Experts of a small language model.
Size: 10 layers, width 256, vocabulary 4096.
Experts: 128 experts in each of 9 layers, a softmax router.
Training: a variant of Adam for the experts, 364M tokens, 5647 steps.
Below are experts of layer 2 (counted from 0) of a mixture-of-experts language model. Rows are named router (the router's row for the expert) and show model dimensions 0-255. Each number is 500 + 25 x the weight over its row's rms, rounded and kept within 0 to 999. Numbers have three digits each.
After each expert's rows: a language model's description of what the expert responds to. This comes from a sample of Wikipedia text that the model never trained on.

# expert 28
router:512512577471542466509472457500515493525473495508472509532471526483532499483510550509472495510462484522474542511483539520461505512461489518497498464488499536485487502551470490484496470517482479479490527523527492454537486520543488507488526535507464432514486502490490521507506488488488484545462487525500492468463493526502443511514487471488504506477540525512467503463549533499486496480506506521532515478542488508505494508506485431492492515534467485509523474476485495485526508466518498483488500508474507494456547523479518483522477451500533512518502507484525490477490484527546447497493544491500526478494507501461495505460454487507539509526528544520500460542515469524466506514454532457508445505509519494485515485509510500523482485542473486497488506461474498522496486547462520
Description: Noun-forming suffixes

# expert 7
router:476536496509481454471499465529427485511584401477494490483525458517501496449506485503526506516507498476499483511474510474504473489477501497516517445490503516492515518526509531516535462484529471471488495511484472504484494511517516505508517486549478540444477485508505463468480504496493462500499487539459519524498507463488527487488519493543474492492521526511507486476484503527568477549494510498445512467488490540462512502467533480512486450471510493541544509517502485550492520536473485541521471518510522545502511502478512478492524459518511524482518501462480490543505527514452538484511452519487478485485482498506494501512503501491508500480479510504493490507503516517497521497463478492518533462546552515515491518556526482467486512501510473512494491478511526507484516516508467
Description: Copula and descriptive adjectives

# expert 8
router:517521482584502503482497465482513497507532490499498502556509479493541492508553491499513473460544509494554521466505481462512535537504482481481530528490520455513521481493532510523500538500550507515491482549570474501545498445499523510468525487514509519536469535494526525481477493499505498468501516501517489506519504448479556548531483468468522513534517462511457515496462488498527484503518473531485487512533490455452480537527518501504495483524502451475527496483506522571503516493483510448495514536502520496538492477501521506457534502499505516519495482524495507532530467531540502458536505517530519522502496520487488495493525496445510485476496525502473560506524535522499473489476493479496510504507523518474508491490517513503504507508483506512479526517506525471520466514521547
Description: Adverbs and verb openings

# expert 36
router:480467517517494459491483557482508524480483537464535487547550458510489481493535518475512496526487483477544491505460508481462478482484504511483462505511496526496473536512507540493496526515491554512485484512503497512471514490515482488483531501489532526498476496560507454505458515439538488517559517517519487525453455484557510503537480511500491444481524470456467514488504506534499533513480470515502518508525461511492525491499503537538488489546545491512520552508468461456459468497485513524522497515485465495486482509497493538475515520532520469465488500502478527476484495514575514482525480482471505546492489482510503488525478510517520492527496484502463494537498484515539489516507506478508514533500490530531494515501497496437469512537510523462493494501516484466495546469498470
Description: Word-start syllables Al/de/ex

# expert 43
router:535507458534486438480523507485507469477490495530495499521492468496499497508488475508466420494491457491497488479463521501497517496473522516489489529497534504448499468486472463476520475510515462485492487468517506458489531539540497507494486525512509483495444468481436483511511516522482476517507492508531473483450508509530508522468488447487500518505464489505471517532465451502436490544505485492551472467473447473523526522535529540462463487510476494488528536448476520475477505483509513500446533489468495487486531536515468560472470493502503492491474482559522521464491499490490495469472514482538472517522535520509489481528524452489530492474475510502492523496527494505460528494520539519493490494468502523499492477519494498517491460496510504509514497506502491477511535468480483
Description: Locative prepositions

# expert 49
router:513549501503486494486491480511457427536558492530520496498523481519545505486469504496486493516481515487523534471506484469522463506476453467468524453474470472476481539480477528484497507526482490498495474505458477523457565503521458562505526518504522501527520440500515502567451486500495499519505465503519533522531479518533522503492527493554501512536505489496482508517505486486471498510484526513518479488528510498520514518471515536521528502455515493511507477498487513453519522502464510512518498527508502541460519500505577483509509514531483500483505431470486496538537510489477463527500526491496537467487492510518510489437516503491505491488441503448484495496456511464521511497514498522499512475534495491504499479498447500505462509494479480459505488504526493490465487507518525
Description: Zeros, millions, colours

# expert 25
router:512554475509479504547534551471472468479476542498519559514520457490518501498457544521488511482494483490548530557511461501470515486475502538509515482476515456484525497468469531487524552480492506490497483503515487543513530517524479495493524522502473473486538515507486538524520495558457515534473521481540534516478501495531498463498482468537480523465495511501487469491513514499488523515479503504475456500547532506515470475437482516469490541475512526505455525463497528492494507497474503478552527491453485463463514494510527484533492527510532491480550507523542494483486483482472487507458506526492511509492527489455515516479482491459495514459488493474465516498487492508504550518507496546510518490500481493470504473484517469465497520536476515480483476524508493475548529507486522
Description: Table spaces, verb endings

# expert 5
router:519499492513512475517490533493535499527496502492491519499468530446487472467484507516498498465498539471513492497548560468511505483487508522518470526457508499541505482490489463497476467509516467471435485469512536524493508504459504513493517518499570462465515490528480480515501516489460492461497500492519501519496491523463514528536508522485506548504482514466474474485514521492501509464482487500452541475485492502508457505490535479520461561531515508498459493526485478485556466547538493513479507486477459491470534501467463479456549503501507523535468477482518502527491511450558459498490526490492508507497507507537503474500498530508490505514493499512467552477514465518507458469486529502522480468484502492507502489519473464505538467534459500538540510496515501521499440496488549
Description: Word-ending pieces, exclamations

# expert 9
router:500538485501523512555466556462536548491469599499556467502526487470525517516506490541501520485498474492520499509508457511518481483491489544533489518497466468492515455485479522491488545513517536500456505492524513450514522534534490527480503502556509467524501503508520485519484496489468494502508503489499491522523515502518485466505490435495501487484458506489476506524484488539481515521505509459476442491521494490511515487487459540473523544471462529486447507476508550509508512533501495494502515468492505478462477484501507489504476455490496472505490465516505477487452508492486469499486500502513529506492531485508515467483535506479506516491496489510540498483458501549487546539510485492438514523512469497501459454498497475463486486554494498511518489502495467477521510468547471
Description: Article after prepositions

# expert 61
router:491466459460501538532532534479532540478423533534485529496546474506482524504542517522456510530519494458462491518528486534471516505514483471514478487506529499447530511443492515480478529527502504520493522468503527507483456514531531521520479532505496489506479536524491458495469498501488547507496489531504517482465490554497448503478500520487526463500487514474502491485457487491493491510519479464541447529467539472479490467489511481500485495493507534486486518448491481512483473522495529473476483538477444482478546499503496451478476549472505546516483507526511472502501506506521519536489510503531512481516531502485502520521512507510462524497525498500517482517471435496494535499538510461495489475518510527506518493510500462498505497527539512512519501524490483430507545496519509
Description: Mid-word letter fragments

# expert 3
router:469495544491505484373500425533475430549572420457488510508465507523498487515515490390497482504484519513489493496485503531478489536530517530498523513515512498521461495528492487486482505481497494495539504503476475481516481475466544459517503495494513515486488485475492484487496464480537489475497512485501496515512492490459503515483514569501502484509513523495514475446496490486527476521476469511474530533451492474479525500483516511517462467527503491498533479541524481522516496459491488517484454501505512507498505498472480516489523498484505532556493514479505489511517511487479530486514502497477486477504471509486497494501487492495493465500502493488465516512542523504527472513491493481498501472492522506512530541505466501499521472493491471494480506509472522550495484525501513
Description: Modals and plural pronouns

# expert 46
router:520492557489538471526515427543489495543548480523498500534506489492478482477544526509489509488477540516505486515488502507540543465475528502493529483505538464470498514484468484523486497503507496482530508468488477510506491516452530487563517487529479507480485478522533523488497476523505497467485482524481507531520538475461508529532462466491492462515504506509493514544494518495515508493502490516472509540507459504488536464460488492524481455523488506495475409518507453517490528486523517493475490545473505523469542489477516491469512461486482481530503503502526521515538491505486461488538493487503504493515488502498485500542482484502521498496498490499497505524526526473564499481477486524484495540479504446476561490507488532558463528497519488470482543508536523532439513492497494
Description: Geographic and political terms

# expert 54
router:480517560510528451526500523507478481485514473455469496484488541502450494506522509522510526510524512499541439472488512479493509492508442480501556480517502457494503487482466494519488468501499533486494536553479499489520505510507535527505492474540499553496467505501458487485462511460489516483473485476531478491434530465512539507485524474505504545488476559539536468496504478517496503540505503504533508511512458521511465514522515514499505535504511467485504509522536497537495515540519504525527465457512477473497487492480506490531504503514503471486510473521495526492514526518456507461562485527459481544490428499501481524501514554493486505519494509461488480506527508492476511516487523515447503509544524516517522473482490485534488484487491498511489528470498519492429458511480506
Description: Common descriptive content words

# expert 16
router:496501429525486501513493543489499514499481534493497497533497459526520507499513516503498501506499484454471442468499504461492530470481471529489527527486473482447524483467497493546477545499499440504480500479493492538484493499476496492514474509516513485517509470496507497496486523540524537505463503468504511499521466500522509483504535507476527521469500488537500489536498483479488498452517490544488446545471480481559483486511554473432494536519506502490528534451509545472499473508481543534498515528495474481519490504531458516521513477534482523540497483503485499485481548505541465513491487472471536495497528519453492512471478497517455539494475488517553448507501526520514468517498507500489517501486453484523513490496513551517466510482471521520474501516504469533567512504475488
Description: Mid-word consonant fragments

# expert 2
router:512506518523495516476502404564442502479519447480510479456522490509517482496448509522481498471510549515497548462508531499529494513500480525476481503533456501501524502459507488513534489471495489584494522544545487463481493521522490550516467530519478478516521503499527490516532497520507487530520493465517493466498516536512492482496514466477504505500510503479494525515555479506508489483481481490516535489504526526556504498530485512497498541466527503507481513449477538502471484464520502468491519518482511521524529505477513485445498501460515478503549475508496514506523496499471507521509552499502480520524482539533456447479474499522495498478479513497524498515498476486480469493486465505478513472529460463466503491464500509502517563492507493529510499520543474483484508466487481
Description: Closing punctuation marks

# expert 6
router:464482514537480512506477488480499492490445504482460454501538494472520509503493499456449493542476481539511490524492501464505498476517526488503472559497533533485544506492534475522460513544524467528521503494567515522516486506496524492459471494499521531469488471520477489513471483523500485543496492472475531488494506519510491501454466554462498512486489473531489513488481525515531477437503547488509457491465528500493479497463491500484500503469480513517498487472515496489508488519507484431496491535524504530519521441513483537483497478481453530493483537563503524444513482493524513522497465515554487533519517480497536524541518426492490499513494514500503516487490473490464509522517508451487480483477527515475495521449483523463492477498504507508475500476486488487502509498550495
Description: Foreign name initials

# expert 47
router:513481473495529517523491533481513523501485551556531506507516511498497580515512516503513551532504458488507502514473492520506510509486488503493513551512485492483477502525480454543489485478515482465510499532489484497498485514468518490493516497467519502477506534512497481488467547522482527523494461516512511488522484501488478454518510506475510486539519512464451475513500495508488498492492469516527484490532469500506513458521461520521490508526488520469505521504527532492459523488543521471540459485473521490512509515524515512495519534485567541532462511505503508544441438496519523523531509480494570512494504466449512527523493503482448531519516464467492517529467501521565469481482548473519518538492514484470526508476505489472514474467493477516553483496467454483526513487494529
Description: Name-start fragments

# expert 44
router:457525467513474529442504510534477495491484453472553513524518498506470511545536482429520491483501485482522436491488533498504502509507559460497485518489520463531486534453517526527507482478485534498539504521500502515487496478504488544465492519474479534482488493514486499507501495522510525544506508486508484515497513470491457473438518506438520535519528543451490490558511439511489486490486527507507499514514534535475465525536520476517526520485518520475499492500546506473506473529501494508464484507516519522510487493504458477515515480510484485460527506536444501481481519488491536531527479527480501509518516519502521439495471480480479526537495552515487528518464495495505468490506484501506493467476550544495514510503444475524470513476509471502499484504489522468505480497474516
Description: Word-initial letters, open quotes

# expert 19
router:507500557474515510506487492500506484533505511523483525509482492505509525548477519518483520505488494533513495484478550491545484463511508519498508561515502482504464503524510569491497493527475497488487540509442473503538529460481536463494502496504528493503492497501514509497521506486521510472480517452525480507473485500527527539528543541489476515520490465503512475543552479550466450473528526569492496482507512489507490514489502543479494476491482473487458527523502448513495479530475494533510531535493477516469471492507462519460507497480488540532501549486495486537516540526502451475495492498487481464509530529471514507526482524563533514486427516548494507494527529502479441502510503493516472516533494522470552499474487500502510480504503495532524542512512497511482539491491511
Description: Name-final vowel pieces

# expert 20
router:497523468520499503459485489465464478491474425506454483488482488482529495496492484504501477467563472456485535489449489511512481529494484483496493544473490487493536494518470512508540519506489491492504478492474485482513524499507484556476544494477507528455474516491484514509476519518491500487513513470474478444422482448533487457505468503491478453469473494487487482515523534521460484527507516454500496485550499494536464496476530496455505537492493475471483521504491517489503501502501531484535493510481484463547506499505551470513521467516486489482510515506460524462564463525500548549485509482451500526506512514514520523481529515492496519549473508508504526468477511476481498527516470507503511489485479473492468508552521539512507499485487485476466498488461505507493510432499492
Description: Space before numbers

# expert 37
router:533457482502502491508559490553503519504472553490513517496490524485495491513512501458486510488482470479507491479465527500470490513512500472492494464486489475466512520475467497531546514516479524488525488499512542521471558481460466518510470476493478514479541473495483489522561520503490472515509508468480500520459477508512481536492513520438566550467533522508473505519461462532538542519502463503519506511482525492496525480525493528509529502488531492498470500456515514516518525521489509520544505517506514523573514485518498457482509501461488467506541519462498496530533485432492519470468476506517533487494510496484490513440481503480507422525520497533500481502503492457511511501480479508533528470484501485485511507475486483498518506517513524483464543473487464524499481497532544
Description: Non-Latin byte pieces

# expert 50
router:508539483479509500540454532480498506467492553487484469517524470492532500518506475511491536509531490554491519512476484520493471531439479435516512493479524509466489509519479521513547492523494539535517464499552511477487500500482468463508492511504480476543483508538542465520468527522501538526495512508504508530509481535513499509467518473505453509473472478514526506515522470458499507518539501466512483488531425483499532502523526494493483546472463528525487532512494522494532515502497491485505505472474486538457486501522470475548492500536487494463534475497492504494536494468522485511487495481538502519499514497526473495489543533479480528503495534523544469487493446473508545533468491533470514491530505506447489440444515486504464515499520478482541487505503494486491514526526519
Description: Digit 2 in numbers

# expert 35
router:533481550490550514512530485513467507556483515507473505467517519505536540483476538497534508511518528517518504488508512498472507524521472484530509504469506521531523502567500450486475471479462506474525446487486474518592509499499536491481487482518509533491470507537528499431525493506460499494509456462504495511480534515490523499488486551503453504474530506526505491477528513487546501477488481494492539507505480491503517514477493531510488453455486492516496491582476413507507513490519540500511484501486505475457502489487503516488502507461461486461527527446509497504510468517505501487484540511444478472487499523488518488522475515494484517505494499501488473506459505505520479500499489470462454529545481484501559514507500504473520519501499496508493480484487516546520505488504504
Description: Non-Latin byte pieces

# expert 4
router:470503494510513526483496527505507464476507506493547507508475515516530474460499505490498479500523518496526507496509515503487484473491505452511496482513457547511468518528512520522500503479495517499506520492452539489484540473478504542523484536499522498495474477494491505495499557530482472523528506466513521444534484499430474482470455519468502502481424494497425480524509469500560525478497480504521529537470468472489500523464515517515486499492514503515464492501482498491503530506539465477492497476512512482556512484492445540541478516481515496444489488477472452498492516513505497534466488504518491528503500483472493487508521488492524495509524499405516485503500498482474560489495546531516561497492482511510494476505519511510523495478538538526422518495472478477500496527497512
Description: Capitalized name-start pieces

# expert 0
router:496514532549504480535451493496519510504499498467519497515510549550502504490525489515488480450493523478487495533488462520521472482474512468501498461548495509489488518501481502494495493469483510489496484515494493512479496488497552484474534483525479449505498529506450543483517455537501517447455478508495489496466477525466492491516521469522464481461512494538526463554495498457508483514487471490439516512552506471527522515523494453511508515502479465476471526507442452508498487472486524509493495505508549567484512522498511530533469465488483506495507550492531521489463504551487490506511474495528496500534499482550517537518526492490488459499489513470515465487522548470497522511469472496482542489478487510502475490465502546467500446481479464520537526487500524510513483527471483
Description: Possessive and title words

# expert 33
router:493497510474488463485489460511522501506560496481490532524476539513509475520521517473491488488541509546490495499504507486492493487519479508513538459503533495505479500506489484528473492527501481473533503507467484559502496497491510494521456497524503508492467512502499499480528483480553505483510549473495520538484534463461484509517530558476495442504504466511523494511472532472472519521504471524457507565470515494489517505480503536503470501529488440491527491507461487524502534447484492503557524498521508511515453471492486543541549462533512523531525521484515527504510521565528530491531480535453451483486481490489512491463482485518500486443513520511495510530513533493490478483487516448521468472496519527550551509509505448502490475492530511500480506510507524538511519526473515
Description: Word-initial stems

# expert 63
router:504461506442522487553475473489493533520456543498486537474463467505499475513547505521492511507471490523513530511506486463543497467510481525448487470526446505518456494517492487513494522511473533487455466465537550496500505500511484497529472500547524498493470479457546544504495498476516471483547476513522475494554436511511484509507498506467477491511473506507496537452535477517525502539514511509521494467539491501505515521518467511503471547459497515502487498537453463533533481521529509503525515473477484489530512538479493511529507483489502474480493508494487538502518509491452489503468508511494474513500539507531465496475532499510520518471488476488553479486491526521515517491477533521496506527524517483513486504536514536521526517494525553508496505489441464463508546547491490
Description: Capital letters starting words

# expert 27
router:484481554464505504516474518493543502516452534531497505477481523482511498554520487510486519506457499451470484461509481505491501459424500524542487541476501521463508491531494552485459455495460521542481471458538536498489507523499516494529549496522519502527519475485538486480481516538475535476508476539493546501507521504539475525545510539480493509514500522476503508482521472498514456559502474489504481493533519531525510503508460518489500495478487527511538522502490517549465475516502504421497529507474483496475528484529488487469493452525466530533517499473564484526491495480540482482469489510500470482483488504489512519520483498531482504503514541496507500509507499516520507491508517497512455528501472504507477513488512488554481476486491532514500461491537477461472543508498487
Description: Noun and verb suffixes

# expert 21
router:537477499511475527511550513516508541489438537492493471492518473487527470480520533475506514528502483496454509498554471497539538498453509473514465472469512472461453483472479462454472522481515544500531505505524494497471503483520453488515454526479523496486519504542475513481542512549514500519506540472482475529493524499560483539493469544513444543522459508485500536499520463493481541473525523478514516535534523495525482499476501523501490500462505530523507478553492529462479472531551512505451502489522522514522530539527520531498519500486477493478512457511464507514525515463488501482530493478498538505475528476520524507509496503496487549494504474501476476503445495497477516516535483526492535503476502484487491520492535512471506523514502509479484472490488522489514470477516462
Description: Symbols, units, M letter

# expert 14
router:525487465497486510523528529496439476493489496519476432548481503503455525507500489485451533528520481489516514474515518491501505508471490467452462516480472528463484529513526526471532501465492508530491487529468496500496541543500440523492501505473476518505490501494482529532517529500496506480519520495520455484543479523508514461499514455499505522491441508493513518518509506504471566495531524471553506474519504511532516497513527503519494536469480528529492519532501487524537536460494519513463515539512460524513518553548541494520525490497500454450539468487483530479512477512455485537476513489525516491465511530491522484483497489468511524528481509533531548473495492505512488510487480503533527511495473518496501519488546538500527471498515526461530467546475491504522514479517463
Description: Month names in dates

# expert 15
router:523521518503469515501492538462507520519535467490532484533544465486535507478482487519476480477516489518489501548477506521488526477482554513528524528526504531545477495527488494496530515479467549497493521524446454499525510535520493515505487502494489460510527503467513559530520491470491527481512501502512524501482476528496472455459490474508528532582464496458535481475449503498492513482531507487482513522478523475463503497465510522505489502534515485513502472459452524514510521503552455478518517479520499513447494506468543458461535481473464538493506500506544491548496491575464509500450479525504459509521524504487474499491476524524525508478509518510488529498534504502487486488516530510495485453512515513495483504475480466481460502530509502519506472456478498493488495522473497
Description: Main verbs after subjects

# expert 12
router:469557485529525496480491519458510524497484464548517485446530506525482476503522511523501505496505504482495513546520472508503464507506481489524546521494472492538538502462531505498519511468495518493536523460464508512464471518488499543497498495521502517507516549536511517482515510522456501506531467548527494449474523455518514506506479477520499500493515439494511458460468509506496495533498491490437510524488475509441518489469512507533526502449469557537511490531517505462509514537508494533512523516486511491508501519504456499489458496492551516502541510532506531469483559505519582485488505501535497511497505484500521499487529519491557513510510511504510535492497560487516526497460513483506481486514492515506498484482525463531472528487536498524522485516515467469527554516504507
Description: Articles and name starts

# expert 11
router:501482529497523478490511535516517464520483517512484518526534484518477503494449524492526548515513529510489488524519520489504480530516491491513479503499494518528457521502484461469511480508480493489489469501461497521476499486455451502530536462528510511486514467448478501504474483469492522483507437510582497486485470472501508481541524523479542507499530499495486462504468512531512473501511474517482501532450520552432468476523482513501508512525516468502506521521506459520487495451446485504472498530507487501537468503505489521480548463520486516495501542495466479449517461511512507513497551506508476468499507505480542451504525454492491486510507468443504442486535479494479457494506502510479467499532510506545453497457495491485525459493514508522513497500502511494504506496564464
Description: Word-initial capitalized fragments

# expert 23
router:489543567502504445500495452546455402462611502514496484473507481495534499488464501504538512466477503537504541479530486506524467484497470492478519527477495480502508493514487498479509460493483553529494557518528529497494520519512487487504497491502478528503506460476522478530518498545468461482527490522511498506550524504527529482502467469509523550539508471511495542519521495527479505484498490493486452479531504478506484541508494538488483534489487507514485481485487499486496522503483523471498479484507474501492484536500546492539473505495494481514509480497497508519516476490491475548462490499487540535500514501554525522491492524486519511480455553485518503508532487519461521504491458510526522525494489459517525455516496514506494512493509503475513470526501504474487529461488511
Description: Digits in years

# expert 13
router:506511505509460418448493527491510495538534509515500476521497465517560456474462503491490489543500516511505478483474522459475510490532539522500515532484487452516502499497501519482493502470534473540482523485544500471501483512545472510487496523536501529513480514456511486512506487470455575518502516531485486519512468514510491498545535553523501524473507497489477478468514521507510484496503518482504478454499487522452477438500476500496494509572497501482511458530528501503503482459526482484521475491489530504473486468508471528449493503505490476519510515483504473531473562456487450480460494545485519518483505512453462503486514478500511496474514506502534477547520479507476482496546503497477501456527523490473494487523462469495510508509460497460516456499490491491508507532480498
Description: Verb-forming suffixes

# expert 34
router:539514527504511560521516518467531477514478515520536501537470486485495454491525461498502510497463469500546481520494507492513523473473513486519475476555465483502461492485476536482507559516486480519474501526538534539513490485458469463509532491481532449536480479468501485464447502505464500484476489529481458446433469513483525498515466530522513510513527516477482552497503548487491505491537471459518501498495527524505504510525516511475495497439472470479469505453514457502518510514525535498502501546514509502504477488487510515529495483538481493489467470494504517509506478495460446478488493496487510469475463516521524513476470553521488480514519503488470466485477522482465520524474524478501492513534477484505475509462545482519487488493474470469507476497556517504509496499461480
Description: Adjective and agent endings

# expert 30
router:525532477522486521533480457488490501494534442482527490482521477461475516515470488514511521489512468508515495485534474524523531487507473495475488506451488501506522444468500493498498480494496478478445528516496553507507555484479498470495466455488531515462527457523491514505477474543508493523514471513498460477536513461500536463501484445482535506506469476517539544554523528516513473510529500497512497460496465526513541516539505544472483509498513510505501492482486529460514530500491503533480475520483465512546497511510504508503490481490485507452519473477476530493490480504477494535520533473525526522482526473541504460541522535460498453490516508488482501463499476474477473453510507568506520489490493514516474512524516566491495542476539500512516507528535499472501542478513487
Description: Compass words, commas, headings

# expert 1
router:510523497529504534516529547512501518485469521451473509483488510502484487483478517487556509495527471481523526557520479512505473489468486506475482553472564485455518465465538523490494538490502483541484529459521487531491541489487502498467499467472507466513523506543480481527483519500530515504536517480525456539479498507485467475477464448550496500530481547501520501486472459543540518529529448481496479471481547522512461485453506511491511511521502552433506540511534520504486515513493511509523529458550519493515529497527515473491469504507498498504526476477520515477452455487535514498494502489512495500499526514505571478481524474482479492494485529485492514522509514465464473550517518468487521510487511471513496472527524503484513528480510508486502477504522499489502515484479476
Description: Determiner after prepositions

# expert 17
router:487493484494523456533530526532509525485457500509518510478481508509522468495530483508493475485522506543503511523489473443499489474480466503517501486494504510555491487485459472451454546489548448499448481502466489521469484474509489464528554510526528509464507531466516475481496508466466519527562511530485497509489467506492512465480511491510536510496472507521502478517482478476497538499527538482537513501534491488530539496489515470475509534518451448507517508474473557507475452496480489493501531503505472460459464523490502494452519451483493486519477541499521511526495496476526480489486525518532525507495488497502490486487496476510540500506508490498526531475523472505512513538497488486469504448519512490502456497464518467469484541444462501538503474506529459477516521447466494
Description: Mid-word im/ax/ight pieces

# expert 31
router:531496482523535536491482501534505493522448502532494484508514509475502543498489464540545517475483527481485494489526514510507558527479465489517484516509473525493532465474545499512479527477485520483489476548521532476544454502505549485471509506481506476465507511557503510510504495510501528520458497487498524457523482506510477500496515472494482479520506558515459509477475503451482523481521501496513478488441490527502500474449498513511486474503509536489502522478501519512491504506496497512466467479486462450506458512472514503481464533495515547536464517530545488509451462450524471491512486522481540468491468522467520492489467538506550507454482495533498451486496507513524524498479484489532515495507497519545484457510473469453478517484506554528494494476491510481508467522438496
Description: Capital E, Latinate pieces

# expert 38
router:534502452486515547535438495514518488539499540490487510500510471503494484498471497564526502469525487489515504488495512469518472435478453508451510509503483493521473506507487523493460509541513503484425509478516491477496525498537475477503507526496477486525482467499495482460475513492464525509496509568499523489485504511495495481513489444452517496506461508470463502525497509467503504488520518510511450506519487520511495513511450550518448524512497525518459503498502510497530541461515531511525559533514494498466509514529509512535520475481489481503538482513493474495454511482479480471476530467519512497525494486513518514497524515455521501434466494523529450502457455521485556470541520518502508529501474501516482490524517522506478512540480502516496480502537492516535537484526524
Description: Word endings and nouns

# expert 56
router:519456516487517448509508504501518540495524504503476530504511499472517496526512509474533548482505524498482464492498524501474491487490467479542557473489489559490495529532513446465467482480515532465505490512492517498515448488478513494533512514509481495521506553452522473519553502478498499482515525509494505540523511458479531561497498566517506466505508517546502488450485500496484529483488461523483497482468527516457538504517485512516513508485467477465512513489515483510470459507494482480534459495507458516450460462533455504469472505497505500511499550547504491506535496494477487513506522507514513464506492469453520525494473481488469542469517517492495539520527514521517495466497457496513508530529482549477510527492527486446485460510513502508494516504502526474532464546465522
Description: Consonant clusters in names

# expert 18
router:506537536473519487473503492490459404459558478524504487477468458493510500527476482468512514475523478539517524482511476490534470513507491503497474517493481505480512514476529532537542477454530506516553510517493496482490535508524479509476520497492538557486495486509532458521524483536509500475503520457499468482527484517546527479503496475503467526489488490508517526504575558494496549520516522506479525491530497493509485518505502482532525515470490478517482494490488522498536534521465516484463519472489505530536519534505518470534471486521469476502501479480520483501548518514474489517490516477541526542487532530547514509464554493474494522528450523524477509500496514511451512495511481524485525506511484529489507525544505547509480501451502482486520482501472499536499527465518488
Description: Single digits 3–9

# expert 53
router:531494485436490535519474499496492526507489504557519501429507494487542521493490513503570501566534491477470521518505532514496504515510487533507490478516523509453517494538495505514476515535518514528483494486477518463502510528554539487501495479490507474478510514514533483480491511522483486503484480466515519492535493524465489491530471524525531494501518512504508487519436556481521535436509504498543470525503536490518509500518518507473527470499522506499484532501519495497498462530549498503532491529509486451468432470478487519499517469459495521492514516536460493469497525509535503515480510514506482477510508500495466531546457476567497516540535520522513489533469492527546496457488550487488500546475513505489536496522517510498527517469465512504502483507468488516535504488469477
Description: Name and word middles

# expert 58
router:459483550513497502524508449530526500513551499502478530491521454472474487495513472498487515520504495501479473506463466508523494518498499574542492502513473466517484504530467515492450500517484521512491513503512454503466467537501445459520515477537500515506511473470533488492491481520511480498480444499507499514464494514483540485522445516496452495495476473540551496487490520491478453525465527510512509512500535534531530466508459465535491471464462531530504464516510501517506498479533468513486484450501497495497463500490503504509495520547470489501473459480513486508490496520480482449488500485516472496532447462553475470497493505539528506494547493483479524528489531521454459489476532510516465466491520476499555483520509488506498493465458513509521488514522527529493472466499473
Description: Common nouns after determiners

# expert 57
router:492542522487531467523444513510528519547478531486469508490489467451531458523482524500532510471418499484464492499518508466490453475514524498468526524512476509496476482529480511475462451501482466473476519507517512485553472501487480518519490498444440474496509466538520501512478495518506539514490502540492498478522495526496486493505498469496483488515532491492522513498494517497477484489477533507525467540540486504540492463533468470458494526536539492485535493513498523438549473499494530489483534491512481527490506509517486479538490456496495514541475519525504522475513485529492457487536539500510521503514508456517487503510465521498486506507469512513516512502534476534527521496501573492535518509479504504476531506512513488508482541536502525542497458532498484464516524543493541
Description: Paragraph ends, plural endings

# expert 24
router:488525548521494487501537513464508474492509443518470460497507472516491504494488469486470515454532485513492500484512483519490485479491513508510534517501495490511512464460493509480544479492484476525550493520465507453511474514465565508530534510516529512464529490443518542498547453524530510522503521428498534470464488538555506531496502519522511491512477503479474472511515455527491525478496517525494521493494482493509491463529496488500582435491489519501503510487518459488537503497508508482469522538507536521545475509488540498525476515515504491507530480519485490501512488492463466534480516489459511522532492518532488473538530467477519507478511515502520537503488499509507491458523461498497467496488504519516498495535451489513494436466495504443537469476468523476509474505519504
Description: Mid-row table separators